From a checkpoint of a small mixture-of-experts model trained on Wikipedia.
Size: width 160, vocabulary 13108.
Experts: 64 experts in each of 8 layers, 192 squared ReLU neurons an expert, 2 picks a token, a softmax router, a shared expert of 192 neurons.
Training: a variant of SOAP for the experts, 764M tokens, 4909 steps.
Below are experts of layer 5 (counted from 0) of a mixture-of-experts language model. Rows are named router (the router's row for the expert), down (a neuron's output weights, with its number) and show model dimensions 0-159. Each number is 50 + 10 x the weight over its row's rms, rounded and kept within 0 to 99.
After each expert's rows: a language model's description of what the expert responds to. This comes from a sample of Wikipedia text that the model never trained on.

# expert 0
router:37 35 56 46 42 36 42 44 43 58 41 47 42 47 30 56 48 42 50 62 64 64 56 40 46 34 36 56 47 45 53 48 50 50 49 42 54 42 43 53 52 45 64 54 49 32 48 46 62 57 63 47 53 63 65 62 38 55 55 63 39 55 56 41 60 53 33 57 47 53 45 68 58 36 50 43 49 51 33 56 55 48 34 40 67 44 60 70 31 51 45 45 47 80 55 34 72 59 56 53 56 54 41 42 37 35 46 45 59 68 50 40 42 42 43 65 49 42 58 31 56 47 64 35 46 52 61 49 39 61 50 52 53 68 46 41 43 40 42 48 32 45 64 37 35 51 44 63 38 41 49 60 37 57 50 43 57 63 60 72
down0:44 57 39 63 32 56 46 68 56 58 63 55 44 50 25 76 48 47 41 60 55 45 54 38 29 58 53 38 59 52 38 35 55 52 60 39 37 55 49 68 55 50 56 64 46 52 58 50 46 55 52 40 58 26 48 58 42 47 34 44 67 45 52 60 47 60 37 57 52 57 63 43 50 56 60 68 59 60 68 44 35 54 39 60 56 55 50 44 47 44 34 70 54 49 59 53 42 69 44 56 46 46 45 58 44 59 39 58 39 44 53 61 54 56 48 46 41 52 44 35 42 67 38 65 37 52 54 50 53 52 42 32 60 15 56 55 47 45 55 45 48 54 54 65 51 54 60 63 50 63 63 61 53 51 52 59 62 35 36 52
It responds to: Units, percent signs and table separators right after numbers, such as km, million, °N, %, kg, often in coordinates and statistics tables.

# expert 27
router:47 36 51 46 38 45 53 56 69 51 53 54 40 38 41 57 49 34 47 50 58 62 39 57 48 37 35 52 49 47 38 61 66 62 49 56 64 49 39 64 24 40 54 55 53 48 28 40 61 47 54 49 56 49 59 60 32 30 68 46 39 51 51 27 53 48 53 49 36 40 28 56 49 35 34 41 52 63 52 62 53 53 54 51 51 35 55 53 35 45 52 52 57 61 46 37 61 53 76 59 54 47 61 35 47 53 32 40 55 59 69 31 47 56 51 58 43 45 51 32 61 48 54 33 42 46 65 38 49 67 46 47 59 67 45 40 37 40 39 61 48 37 53 46 51 59 36 59 51 53 49 48 53 62 56 32 53 44 56 54
down0:62 43 50 66 49 48 62 45 68 52 34 53 54 57 47 55 75 55 55 39 45 39 52 58 39 46 56 67 57 45 35 59 49 49 44 78 42 48 43 63 57 36 51 39 54 49 45 41 57 61 52 54 59 31 60 44 44 46 33 57 47 66 41 44 36 66 40 49 44 34 41 62 39 47 35 56 49 44 62 45 71 56 65 65 54 43 33 52 65 47 54 33 56 53 37 44 50 62 52 59 32 62 42 37 53 56 45 53 25 58 42 56 34 62 51 47 33 59 67 41 51 58 52 34 57 47 46 53 50 59 47 46 36 49 52 57 38 59 58 47 65 44 54 57 51 33 53 39 53 56 63 45 46 47 41 54 50 24 57 40
It responds to: Syllable pieces inside romanized Asian, Middle Eastern and Vietnamese names, such as Ngu-y-ễn, Kh-ay-yám, Muj-ah-ideen, Hong.

# expert 51
router:40 40 65 48 41 44 41 49 52 53 44 63 32 44 36 56 48 47 36 43 58 57 39 41 45 36 36 61 42 52 30 53 65 54 56 49 65 43 44 51 44 45 55 65 55 48 55 30 54 45 62 47 64 54 63 56 40 45 61 58 39 60 62 43 47 48 40 64 55 37 51 65 58 44 44 42 51 65 33 57 56 38 44 42 53 42 51 63 25 51 45 53 44 60 53 42 57 51 67 50 54 49 41 39 39 39 48 37 59 69 63 27 43 44 36 63 45 45 61 51 54 32 61 32 39 37 63 49 48 57 38 46 58 61 39 45 35 37 42 62 44 49 64 40 41 70 33 65 41 47 47 54 41 64 43 42 57 58 59 67
down0:56 62 47 66 54 62 66 72 43 44 44 62 62 52 53 53 35 60 41 54 67 36 44 45 40 46 34 50 60 56 55 55 61 40 46 41 34 56 42 45 68 51 47 61 64 56 45 46 52 64 68 51 50 48 51 57 51 52 31 58 33 44 45 39 48 57 36 51 53 56 36 56 40 31 47 66 54 58 44 47 41 49 38 64 50 57 36 48 63 29 33 64 50 44 54 56 59 53 61 53 50 66 48 55 57 57 58 31 35 63 50 44 69 57 43 34 56 54 48 62 26 60 43 49 31 45 50 50 49 54 41 33 55 41 54 54 57 69 51 44 57 62 51 59 50 64 56 42 72 47 57 56 47 69 47 66 51 38 49 41
It responds to: The word the and similar determiners after prepositions, as in to the north, at the University, by the ICU.

# expert 32
router:41 44 62 51 37 35 37 46 54 53 38 60 42 42 39 63 41 41 49 65 59 60 38 50 50 45 38 61 44 50 40 57 65 60 48 61 55 43 40 62 39 39 45 57 59 41 34 41 64 40 63 41 58 55 60 59 40 48 61 63 39 61 62 39 57 49 39 58 36 42 50 63 60 39 37 44 41 61 44 55 62 35 36 37 56 44 65 59 36 58 42 60 43 62 60 36 59 50 60 51 66 46 49 40 37 35 35 40 62 58 57 36 51 45 42 63 41 34 59 43 55 42 59 37 40 45 61 41 36 57 42 45 61 63 46 42 40 38 39 57 40 58 58 38 35 59 39 58 38 37 54 63 42 60 65 44 59 61 66 63
down0:50 52 36 62 40 54 41 42 53 71 64 51 50 46 44 41 44 58 41 40 68 35 52 37 48 51 89 55 64 54 33 41 69 40 56 43 57 43 68 48 58 47 52 49 37 60 43 58 51 49 52 67 53 61 59 47 50 72 43 70 42 71 53 56 64 30 48 47 55 71 49 52 52 46 47 55 38 44 60 46 63 23 50 49 50 48 36 46 37 31 57 35 53 49 50 44 66 46 44 44 51 58 54 55 55 52 40 58 59 34 27 54 51 41 64 48 49 64 47 38 44 64 43 49 65 59 41 53 42 58 57 54 52 53 45 47 67 45 54 62 41 58 39 44 47 59 53 51 38 64 48 63 55 57 50 47 44 43 51 54
It responds to: Quantity adjectives like numerous, several, large, no, and punctuation or pieces inside Latin species binomials such as O. auriculatus.

# expert 34
router:47 31 55 49 47 44 31 35 49 52 43 46 43 37 40 62 50 42 41 56 48 61 57 48 48 41 48 51 39 50 45 48 48 75 49 53 63 43 43 57 41 40 36 65 65 45 43 33 69 38 68 43 70 44 56 39 28 39 55 43 60 66 53 30 48 54 39 61 48 50 39 56 45 47 31 50 51 56 45 49 57 35 46 48 58 37 55 53 47 46 52 60 48 59 59 35 60 46 53 30 50 45 51 49 48 46 30 49 53 58 56 49 59 51 40 61 41 45 68 36 62 38 54 51 43 45 59 37 26 73 48 41 57 64 44 50 34 38 55 61 39 49 52 40 39 55 42 54 43 35 52 50 49 67 49 24 65 59 50 61
down0:48 55 53 49 45 66 46 44 46 51 65 53 46 59 58 43 52 45 42 50 51 43 60 63 58 55 56 54 53 30 42 51 52 41 31 49 49 66 31 50 24 45 61 50 51 48 63 59 32 46 51 61 61 39 52 41 79 46 49 38 55 29 42 56 44 56 52 43 55 46 45 33 59 46 39 49 66 42 57 66 40 42 50 45 69 55 52 35 69 56 69 76 52 34 50 53 44 58 37 36 56 50 54 51 41 51 50 36 69 46 57 52 44 56 32 29 41 39 45 59 50 53 46 56 53 60 28 50 43 49 64 45 53 43 52 53 59 56 32 61 38 50 67 37 55 33 39 50 47 64 58 43 51 48 46 56 64 31 53 54
It responds to: Words inside titles of songs, films and albums, often in track lists or filmographies, such as Love, Night, Dream, "Never Tear".

# expert 57
router:44 47 58 56 40 41 36 50 64 54 43 51 49 39 46 65 47 45 48 55 50 59 45 50 51 50 45 73 45 54 28 55 62 59 45 68 55 16 45 43 46 31 38 60 63 51 52 40 65 47 66 31 69 50 65 53 46 56 70 54 41 65 64 41 57 48 47 70 47 45 46 54 49 33 40 48 44 59 48 52 55 41 31 49 68 46 50 54 46 54 47 49 41 55 53 35 50 50 56 56 63 48 54 41 40 39 30 34 53 61 53 41 52 54 41 72 32 47 59 50 56 44 65 52 35 53 65 41 47 52 32 50 55 59 41 46 40 41 39 57 36 46 67 39 45 58 42 61 43 50 46 43 37 60 64 37 59 56 61 60
down0:41 31 46 47 53 56 53 60 32 52 47 43 46 42 57 46 39 61 32 53 54 42 50 65 64 40 68 48 37 50 45 44 54 71 60 47 44 65 52 45 36 55 46 56 37 34 24 58 24 36 45 65 36 66 44 50 56 69 38 48 46 35 56 47 59 48 40 40 45 49 37 50 43 59 42 55 44 63 48 59 40 52 55 52 38 55 63 53 41 44 41 57 54 58 56 67 41 50 40 50 68 60 33 43 45 47 60 63 30 56 51 35 43 63 36 43 31 60 75 49 37 53 58 41 47 61 56 33 55 56 53 57 47 54 60 53 50 37 49 44 52 62 52 45 45 43 37 55 52 47 68 60 37 61 47 50 36 46 38 47
It responds to: Century halves of years (19, 20, 18) and small numbers starting rows of tables and lists, such as | 19-67, (King, 19-58).

# expert 6
router:47 47 61 43 40 43 30 43 56 65 38 57 26 43 39 54 40 35 39 48 54 52 46 52 36 45 46 44 42 52 45 48 58 76 53 53 56 40 42 48 41 40 44 53 54 45 32 44 55 46 60 44 52 43 58 45 37 45 59 46 31 60 53 52 48 58 40 58 53 52 46 69 59 31 46 36 53 70 36 60 62 50 34 43 48 34 46 52 44 53 45 49 45 62 62 24 65 46 60 48 61 51 51 48 48 53 25 42 50 75 65 45 48 40 34 66 39 44 62 44 62 42 60 43 47 41 52 44 36 56 41 54 67 53 42 33 35 30 45 51 51 52 48 34 46 50 42 45 51 44 57 47 43 56 55 46 59 53 70 71
down0:53 32 49 53 52 48 49 43 65 68 50 53 55 57 60 61 63 54 57 27 53 69 64 52 30 46 38 65 62 39 55 65 45 53 46 52 40 44 68 43 61 57 47 36 51 49 41 44 56 23 57 40 40 24 55 56 75 49 61 44 44 44 53 46 43 57 50 58 49 55 37 58 58 41 48 56 52 59 40 51 61 33 52 29 55 50 47 61 39 53 51 42 45 59 36 41 49 28 55 57 57 61 43 53 38 57 51 40 41 48 53 61 60 57 61 39 54 56 35 54 51 43 56 36 75 43 56 60 61 54 33 56 39 45 53 35 51 55 68 59 59 39 40 65 48 52 62 54 38 30 50 55 58 47 63 61 62 58 48 52
It responds to: The bare space token after a pipe, comma or colon that precedes a number in sports tables and score lists, e.g. | 1, 2022.

# expert 11
router:41 44 62 53 37 35 37 45 55 54 37 61 43 41 39 64 41 41 47 68 60 60 37 52 51 44 37 61 45 51 40 59 66 60 49 60 55 43 39 60 40 39 43 56 59 41 36 40 63 40 62 40 59 55 60 60 40 45 61 60 41 60 61 38 55 47 38 59 38 42 51 62 59 37 37 43 42 60 44 56 62 36 36 39 56 45 64 60 35 59 42 60 44 63 59 35 58 49 61 49 68 49 47 42 37 35 35 40 62 58 58 37 50 45 41 63 40 36 59 44 54 42 60 37 39 45 61 40 37 58 41 46 61 63 45 43 38 38 40 57 40 60 59 39 35 59 39 57 38 37 56 60 43 61 63 44 60 61 65 63
down0:60 51 70 51 35 70 46 71 67 50 55 52 46 41 42 36 64 36 65 62 47 59 62 60 53 43 55 54 48 58 47 60 60 45 39 52 68 69 65 49 42 53 64 60 40 43 44 41 59 55 41 52 48 66 51 39 63 57 54 48 53 53 52 49 56 54 59 46 51 45 69 55 52 41 59 62 48 57 40 48 63 46 55 63 65 49 38 54 42 46 61 57 83 49 55 76 50 54 30 51 47 64 43 54 45 35 59 34 46 36 41 42 53 56 46 42 52 62 27 56 54 50 32 66 52 63 42 53 56 49 40 50 65 52 42 55 37 39 46 35 62 40 41 56 46 68 44 47 30 40 48 45 37 48 50 43 58 41 50 50
It responds to: Common words and number pieces opening a phrase, like the, a, and, to, years 19/20, table-cell spaces, and taxonomy values.

# expert 24
router:40 42 57 56 31 40 39 50 64 49 43 53 44 43 33 68 44 36 44 49 54 56 42 64 46 50 35 59 46 56 40 51 52 61 48 60 60 44 44 46 32 36 51 55 51 36 45 37 61 45 49 37 54 58 58 61 41 35 61 62 47 57 50 48 54 52 48 58 45 33 60 60 64 42 28 41 50 67 38 64 63 24 32 52 62 43 48 56 29 57 45 51 43 59 65 37 58 42 51 48 59 60 43 46 38 34 52 48 58 65 59 42 50 39 40 53 44 56 52 46 68 49 54 45 35 40 72 35 36 59 40 48 59 61 44 43 43 37 44 60 38 56 47 44 38 57 37 53 43 31 45 53 47 63 59 34 49 73 58 56
down0:54 21 73 41 59 52 49 55 51 42 51 60 51 68 58 29 54 67 63 54 49 37 48 39 53 56 33 47 43 39 43 61 53 49 68 62 57 62 61 53 48 65 51 66 29 40 39 60 40 54 64 50 49 25 49 66 54 50 42 43 70 57 32 55 50 48 41 42 47 80 58 49 55 47 40 59 50 52 63 55 50 59 52 78 43 52 48 51 56 46 60 50 42 47 36 47 51 55 67 64 45 50 56 47 44 44 59 50 63 60 61 65 59 52 55 39 58 52 45 60 53 50 47 49 36 48 76 45 51 40 45 44 45 47 55 60 55 46 41 47 41 45 63 68 53 49 65 54 53 58 41 48 58 55 56 58 57 46 58 72
It responds to: Opening parentheses after a title or name, introducing aliases, translations, birth dates or featured artists, plus quotes, headings, list line breaks.

# expert 53
router:49 41 67 46 41 41 40 47 50 56 37 47 38 41 45 59 41 43 50 55 50 61 52 48 52 33 38 53 42 56 35 47 72 59 52 52 58 37 50 61 29 33 45 61 65 42 48 39 62 39 60 41 50 52 58 57 41 46 70 47 45 65 55 38 53 49 39 55 46 46 58 59 57 44 45 50 50 58 41 57 66 33 44 53 58 26 52 61 45 57 49 59 50 74 63 30 59 60 61 54 60 42 44 45 45 46 43 50 69 60 54 45 51 33 37 53 24 47 61 47 57 39 73 45 42 43 63 40 40 60 48 53 62 58 50 45 51 22 43 59 42 48 53 42 43 55 36 63 43 35 53 49 39 69 62 40 55 57 63 43
down0:59 39 55 60 46 50 50 47 58 55 52 55 68 61 37 37 61 31 46 58 50 42 63 64 46 39 58 54 48 44 78 62 41 54 47 51 44 47 40 54 47 39 66 55 50 57 53 62 49 49 65 25 50 54 54 40 57 49 56 57 67 57 53 62 50 41 51 25 47 50 54 39 39 63 55 67 45 46 37 47 34 57 63 39 58 63 40 58 65 27 60 47 61 65 33 57 62 59 56 66 78 56 41 53 45 52 52 41 42 66 42 64 43 52 40 52 52 48 47 56 45 38 38 46 54 46 45 49 39 67 60 66 45 35 57 54 53 37 55 48 28 63 37 54 46 46 72 52 47 49 44 35 46 42 44 42 56 57 54 42
It responds to: Opening quotation marks starting a quote or title, and subject pronouns like it, he, that, I, they.

# expert 48
router:47 39 67 51 45 49 48 43 50 42 50 51 52 51 43 62 58 31 44 46 58 54 43 63 54 43 44 57 30 48 39 66 61 50 47 67 66 50 38 59 41 47 40 47 55 44 44 38 63 37 55 26 57 52 53 46 36 51 50 44 47 61 70 31 45 46 43 62 47 44 35 62 53 32 46 47 51 59 32 45 64 53 46 49 55 35 51 53 29 49 42 52 52 54 56 26 65 42 67 62 57 50 59 41 43 60 55 50 53 56 73 42 50 39 39 56 43 60 57 40 54 50 60 38 36 34 54 50 49 69 45 38 59 69 46 44 37 44 48 43 43 35 55 40 50 58 30 58 21 57 54 41 40 54 45 40 70 51 49 56
down0:44 82 51 45 59 39 44 59 38 58 45 37 56 43 46 55 40 40 37 41 51 58 60 51 54 51 51 58 37 47 37 56 58 33 58 63 54 49 48 43 46 51 43 53 56 50 47 55 38 42 41 49 56 49 52 54 44 54 51 57 50 55 55 42 39 72 41 46 33 54 43 43 56 64 30 45 68 59 39 61 48 57 55 48 40 69 34 60 56 54 41 67 21 70 44 65 45 62 58 35 55 47 46 50 46 61 63 50 38 45 55 45 46 52 54 50 51 67 63 60 49 58 64 44 61 58 28 42 42 57 31 53 46 46 35 79 49 53 62 55 39 43 47 44 61 41 51 43 75 59 49 55 36 66 48 64 43 51 46 57
It responds to: Word pieces with k, j, h, w inside South Asian and other foreign names, e.g. Rajkumar, Kulkarni, Burkina, Tikkakoski.

# expert 36
router:35 33 57 50 31 49 29 43 51 63 33 62 41 35 44 61 54 35 41 44 67 68 39 59 44 42 36 52 27 57 46 53 52 53 57 56 56 42 48 57 35 43 55 54 57 37 46 36 59 49 69 39 58 56 63 56 37 51 56 51 42 47 59 52 50 48 35 55 41 41 51 69 65 39 38 44 54 63 41 58 53 48 41 48 50 48 57 56 39 57 43 60 38 67 56 48 59 38 53 63 66 53 40 39 43 37 45 45 56 77 59 41 43 47 30 63 28 41 57 30 58 45 56 34 45 44 58 42 37 61 43 49 58 62 51 35 43 47 53 58 40 66 53 39 42 55 42 48 42 47 51 47 38 59 47 46 60 68 52 55
down0:55 49 42 68 44 46 40 35 62 65 53 46 49 40 52 47 70 53 46 37 79 64 46 50 48 44 39 60 51 53 42 48 47 40 36 71 58 33 47 64 57 44 70 40 52 51 35 60 57 42 58 42 45 50 50 59 30 44 54 45 62 46 39 44 68 47 53 46 40 38 51 77 36 52 56 36 55 40 55 35 78 64 65 36 35 52 52 55 46 41 53 42 48 57 42 31 39 62 70 52 45 37 55 44 59 48 45 59 55 45 53 58 46 37 43 41 62 46 62 43 63 49 58 51 62 49 48 59 50 44 46 53 54 52 42 42 51 51 35 50 44 41 59 53 45 66 34 51 56 53 37 49 68 51 42 57 55 73 58 60
It responds to: Pipe separators between table cells in election, sports, medal and episode tables, plus semicolons and header words like Votes, Pts.

# expert 3
router:28 42 58 70 44 48 48 55 61 49 38 46 56 32 37 58 52 51 47 52 61 50 42 45 44 46 38 47 52 46 46 51 54 56 63 50 57 44 28 52 46 41 41 56 50 32 42 42 47 51 54 38 54 63 58 69 44 59 61 66 51 62 53 46 62 44 42 77 58 35 54 62 59 30 42 38 47 47 43 53 51 46 43 58 46 48 46 47 44 63 47 62 28 65 64 47 70 46 71 63 54 38 54 48 36 53 30 44 60 59 48 31 60 47 47 70 46 51 52 32 51 40 57 39 54 41 58 43 55 58 34 61 56 56 59 39 50 43 55 77 44 55 49 38 40 55 32 53 40 29 44 57 46 51 50 33 61 51 58 52
down0:50 61 62 50 47 55 51 74 42 35 57 57 68 21 32 66 38 57 54 47 70 56 36 43 52 53 45 59 49 46 53 50 53 63 60 40 45 36 64 51 43 58 63 57 56 56 49 59 62 62 59 54 54 51 67 50 42 53 49 45 33 52 39 49 60 42 49 58 41 56 62 62 51 54 43 51 39 45 51 52 49 65 64 28 34 54 58 44 47 63 59 52 70 51 51 62 33 39 58 51 45 65 56 46 51 49 61 59 50 42 52 36 54 60 51 44 36 66 58 74 58 54 32 67 51 51 68 51 73 51 41 43 46 49 54 46 46 52 59 37 46 57 43 53 39 54 38 33 44 56 70 56 51 72 48 39 46 56 40 44
It responds to: Inner and final pieces of Latinate scientific words in biology, chemistry and taxonomy text, such as Dip-ter-a, extrac-ell-ular, mechan-ical.

# expert 43
router:40 46 59 54 32 36 48 64 61 57 36 64 44 45 44 53 41 40 46 41 46 59 51 51 50 25 42 62 51 53 41 64 70 64 59 45 62 38 44 54 47 28 46 51 56 33 53 50 68 45 78 45 52 51 54 60 43 59 62 53 41 55 53 40 41 47 38 65 49 56 49 57 63 39 39 45 53 59 55 64 64 39 41 47 56 41 44 57 31 61 40 55 52 52 64 42 57 52 58 53 61 33 48 46 27 44 46 43 74 57 64 48 41 46 35 67 40 39 50 46 67 49 55 50 34 49 64 44 40 64 48 59 56 60 45 52 26 46 51 54 44 54 46 46 26 54 37 48 43 47 59 52 40 54 55 42 54 55 63 64
down0:52 61 49 32 49 56 34 60 45 53 49 47 41 31 53 44 57 49 55 49 44 44 49 41 42 40 22 58 57 35 50 45 42 47 45 48 20 26 64 28 45 45 36 57 51 47 60 54 51 54 36 47 43 59 49 49 39 48 54 55 57 68 61 27 51 43 49 54 33 45 60 53 36 60 39 62 50 53 38 58 44 45 47 54 60 65 52 56 54 64 54 44 50 48 36 45 47 72 58 46 39 62 63 39 48 52 39 54 57 52 66 38 57 51 52 49 61 40 51 66 56 29 74 59 42 34 43 42 51 63 57 34 51 40 56 60 50 65 60 45 56 35 42 65 43 41 46 44 55 58 45 52 59 45 40 50 34 56 48 69
It responds to: Line ends of markdown table rows and header divider lines such as "|---|---|", plus other line breaks and semicolons in lists.

# expert 8
router:37 44 64 52 42 28 41 47 56 61 48 52 44 47 43 57 53 40 46 54 68 63 51 63 57 40 49 57 40 53 33 54 68 58 50 47 54 29 39 50 40 29 58 66 65 50 50 42 53 48 60 45 62 52 58 54 35 46 63 44 34 48 66 47 45 48 39 62 52 42 50 56 58 29 46 25 45 61 35 49 50 39 39 37 43 46 63 58 40 52 48 51 39 57 54 42 45 46 52 59 51 48 58 47 44 36 47 47 47 56 67 42 45 47 39 64 24 47 47 41 53 51 61 35 43 52 52 39 42 66 49 51 60 70 50 37 42 18 42 62 42 55 55 20 46 52 44 48 47 45 53 45 37 62 47 33 53 56 62 61
down0:49 31 32 54 35 61 57 47 57 55 50 59 41 50 52 40 57 47 41 47 49 64 51 46 49 54 47 67 25 46 51 35 53 41 36 51 52 63 43 67 52 51 37 61 50 56 49 52 59 33 48 46 41 64 51 32 28 55 42 55 57 41 39 38 34 59 36 55 67 63 42 56 48 55 46 63 42 47 37 47 52 47 42 55 52 71 65 49 42 38 39 55 60 44 43 49 57 45 43 55 63 38 46 66 54 49 39 37 33 43 49 43 49 63 48 51 46 49 64 41 50 42 27 58 46 72 46 49 55 54 41 60 48 45 72 43 40 32 56 71 59 64 40 45 55 65 44 47 66 33 49 32 45 51 28 51 60 45 41 57
It responds to: Digits and number pieces in tables, election results, census percentages and coordinates, such as 46,078, 62.59%, 3.1%.

# expert 33
router:34 31 60 72 43 47 48 40 56 54 22 58 50 45 46 56 41 52 56 45 53 47 46 62 49 41 53 50 41 56 42 58 53 51 56 60 58 50 35 60 38 36 40 64 58 42 47 40 71 47 53 47 65 50 53 47 35 53 56 68 33 56 67 45 51 59 54 63 44 48 54 59 49 35 55 51 49 59 41 49 66 30 42 46 39 44 46 46 41 47 48 66 34 54 65 22 61 43 56 53 62 37 46 44 33 37 48 38 51 54 57 47 50 48 36 55 53 55 52 33 71 46 66 35 41 32 55 44 44 48 46 52 39 52 51 45 29 45 47 65 47 42 59 42 43 59 40 61 32 49 54 61 38 49 44 18 55 49 55 53
down0:33 46 54 49 45 57 57 51 51 45 66 47 39 51 60 33 50 63 43 35 51 41 37 35 73 47 66 36 66 25 27 60 47 43 56 50 42 61 65 58 42 50 45 49 42 61 69 50 45 49 60 50 58 54 44 42 62 58 62 56 41 56 50 57 56 47 50 57 60 62 48 32 53 55 56 65 34 46 65 57 78 41 52 44 46 34 55 52 56 53 33 56 54 50 55 44 46 53 43 52 53 55 48 51 52 50 40 56 54 71 66 62 48 76 25 41 49 57 39 52 45 45 37 54 44 57 59 47 55 49 44 46 26 53 40 43 42 46 69 51 69 35 50 46 63 54 43 48 41 52 57 48 47 67 42 38 33 52 47 50
It responds to: Short vowel-led word pieces right after an initial consonant, often in medical words, such as l-ub-ricates, l-up-us, l-ym-phocytic, i-.e.

# expert 62
router:38 32 73 56 42 35 49 49 68 51 54 67 50 46 39 56 50 51 32 47 64 51 47 40 51 43 44 64 52 55 45 56 51 61 61 41 53 30 43 57 54 39 56 52 74 28 58 35 64 40 61 49 59 54 58 50 34 47 54 61 50 56 64 36 47 39 39 66 35 31 62 49 48 40 47 47 50 52 44 70 56 52 19 55 55 42 61 62 43 56 47 52 43 59 53 58 56 54 61 65 43 41 40 47 37 40 37 36 47 57 53 43 63 50 46 71 26 39 60 49 39 43 53 18 44 45 46 39 45 57 39 52 47 53 46 45 55 39 56 60 51 56 58 54 42 56 40 52 46 47 64 52 38 53 56 44 56 55 51 57
down0:29 62 35 61 44 38 60 61 48 48 55 73 55 62 48 49 48 56 46 49 31 37 45 30 45 64 57 56 55 40 54 54 63 34 39 58 48 59 42 55 43 74 56 48 63 35 56 51 42 52 40 49 60 57 58 57 40 61 52 50 40 37 43 37 46 48 51 58 41 51 56 50 44 45 44 41 41 55 50 60 34 38 45 54 43 61 59 47 42 38 65 58 55 44 50 66 39 58 55 66 43 41 47 57 54 49 69 60 32 64 46 50 39 37 63 52 57 67 46 43 73 44 63 74 44 30 41 53 64 42 52 55 46 45 44 55 46 49 49 58 48 44 39 72 46 73 67 46 63 41 52 48 49 28 49 49 50 41 42 62
It responds to: Field labels after a dash or line break in infoboxes and tables, such as Location, Coordinates, Binomial name, Registered electors.

# expert 49
router:40 52 56 51 42 44 17 34 49 57 35 53 28 46 44 62 52 30 51 48 56 69 47 53 49 38 50 56 48 52 31 64 63 61 58 56 52 37 42 54 36 39 56 58 71 51 42 52 68 38 52 37 60 57 60 54 45 54 60 56 45 61 56 47 52 46 38 51 35 37 45 61 59 43 36 30 41 58 48 57 74 50 42 40 45 43 55 54 38 53 39 51 58 55 55 43 62 55 50 51 62 43 36 53 26 39 45 33 62 65 51 26 42 46 41 63 37 37 60 44 51 31 59 42 50 40 54 52 47 65 45 45 61 56 36 50 48 35 39 58 54 51 49 50 40 57 33 58 40 46 47 53 45 57 52 39 52 63 50 61
down0:52 57 60 40 55 59 38 59 55 64 36 70 39 58 36 53 41 49 69 44 24 56 45 44 66 52 40 35 33 51 45 53 41 39 59 42 52 67 47 40 59 47 48 39 53 46 46 55 69 47 58 35 38 54 49 65 31 63 47 61 71 40 52 50 41 54 43 50 61 58 56 51 52 46 48 35 40 51 48 45 57 50 22 45 44 48 53 34 45 58 39 38 67 47 59 43 53 38 43 46 51 46 68 46 40 45 68 54 60 60 55 44 51 53 64 62 42 56 55 57 46 49 50 58 46 75 23 55 50 44 56 49 51 48 59 50 41 61 33 65 50 51 32 50 48 71 45 47 59 51 49 37 52 55 53 59 61 66 41 39
It responds to: Possessive words and the possessive 's before a noun, such as his, her, its, their, own, in biographies: his career, her family.

# expert 46
router:49 45 49 51 45 38 47 59 46 63 19 50 46 51 45 56 43 44 40 44 50 50 37 56 53 48 54 56 24 50 39 48 56 60 51 49 69 43 35 67 33 42 56 47 51 42 37 45 58 35 66 31 57 57 63 65 51 43 58 47 47 72 55 49 49 55 43 63 52 44 56 60 61 45 40 45 56 56 47 68 53 46 51 52 70 44 61 58 48 41 53 57 37 47 65 40 63 31 59 66 68 50 39 50 41 54 52 32 60 62 70 47 59 50 43 57 33 48 59 36 52 43 53 53 54 28 63 34 53 75 28 41 59 50 50 42 46 40 31 51 36 43 60 49 41 47 40 54 40 45 50 60 56 64 46 39 52 55 55 54
down0:62 66 48 48 55 44 53 41 51 55 67 61 65 44 34 42 43 58 50 22 63 64 54 43 56 41 45 31 46 49 40 40 34 32 56 47 38 54 36 48 48 49 47 66 47 63 64 37 41 35 55 50 59 37 54 57 37 31 47 55 52 47 52 66 46 46 46 48 70 41 44 49 55 69 52 59 39 46 46 58 75 50 36 42 70 57 45 57 61 42 47 50 42 48 56 50 59 48 32 64 51 56 46 48 44 56 67 42 42 49 43 60 64 55 42 74 49 54 36 59 50 56 41 54 52 51 69 73 60 62 41 58 38 39 54 65 56 42 41 56 59 69 52 47 44 49 55 35 52 50 50 58 41 61 57 37 38 59 46 51
It responds to: Name pieces ending in -am, -an or -on, inside place, person or team names, like Ceramica, Caramel, Laramie, Sakamoto, Sam, Ram.

# expert 5
router:57 45 49 68 48 42 41 26 55 50 37 54 44 36 50 64 46 39 54 37 62 55 55 57 58 44 38 54 50 46 41 59 56 58 53 51 63 35 33 56 44 45 50 56 52 43 40 46 57 38 72 51 46 50 63 56 31 60 57 40 54 55 53 52 54 36 51 67 49 43 45 64 47 48 42 34 37 55 32 49 53 50 42 57 60 21 44 59 38 50 48 65 25 60 49 34 52 34 58 50 47 57 41 49 39 48 40 46 60 62 54 50 60 35 36 57 38 56 51 44 66 34 65 42 43 32 45 33 53 53 46 42 65 58 34 43 43 39 42 51 45 57 47 42 41 53 44 61 33 32 33 44 51 58 53 42 56 66 70 50
down0:52 47 62 54 61 50 52 62 68 52 62 41 50 45 46 55 43 44 45 44 69 65 49 62 45 47 83 55 43 54 55 46 44 46 43 44 47 42 55 47 47 72 37 34 42 48 43 48 35 39 53 59 59 48 34 52 54 61 50 33 42 29 39 58 48 53 60 28 49 42 59 43 49 36 37 47 57 61 49 63 55 46 75 60 45 36 64 53 57 52 45 63 31 54 57 64 60 39 44 40 40 52 40 55 58 50 42 57 59 38 67 56 50 43 48 42 49 53 56 36 38 48 46 54 47 49 41 50 36 41 59 60 41 37 52 41 46 48 25 60 34 25 32 40 54 64 57 56 59 31 54 51 54 47 47 55 54 44 31 59
It responds to: Final pieces of words ending a name or noun, such as -ise, -ance, -ette, -ine, -ie, -ity, often before a comma or bracket.

# expert 31
router:39 36 52 50 44 42 45 27 51 59 44 64 37 38 31 57 59 39 34 62 59 56 41 61 51 49 37 52 48 51 42 57 55 62 58 64 52 43 39 55 50 37 55 52 51 51 38 42 58 45 53 48 53 64 57 58 44 55 63 41 31 49 58 42 42 39 36 56 42 33 41 55 66 34 50 48 43 63 40 56 66 43 39 36 64 53 48 58 47 64 50 57 41 58 58 43 56 51 52 63 55 44 50 60 31 48 36 30 49 61 52 52 47 48 32 68 42 45 55 45 50 43 58 31 43 48 46 43 21 55 51 61 54 68 53 54 50 17 45 62 44 65 51 49 36 47 39 54 37 43 47 48 48 55 56 39 58 64 61 72
down0:52 37 41 60 51 51 46 36 54 45 34 49 60 61 38 31 62 43 48 51 29 47 60 76 56 40 63 48 53 51 54 47 40 47 60 58 49 40 39 27 46 49 54 45 53 61 54 42 38 52 32 52 56 77 42 49 64 39 47 44 45 38 52 52 43 53 57 44 42 47 27 57 47 47 48 59 53 45 52 33 53 56 45 60 58 43 52 47 67 59 55 43 55 48 39 60 49 67 56 70 41 47 52 48 62 56 45 41 44 32 47 74 43 48 56 54 42 55 67 51 68 45 44 44 60 62 27 36 53 33 60 54 45 51 58 53 64 53 35 40 47 54 40 65 56 27 64 35 59 47 62 44 57 27 54 42 53 53 43 49
It responds to: Separators inside table rows, stat lists and infoboxes, such as |, /, ;, –, +, ×, coordinates, and the slash in "Apps / (Gls)".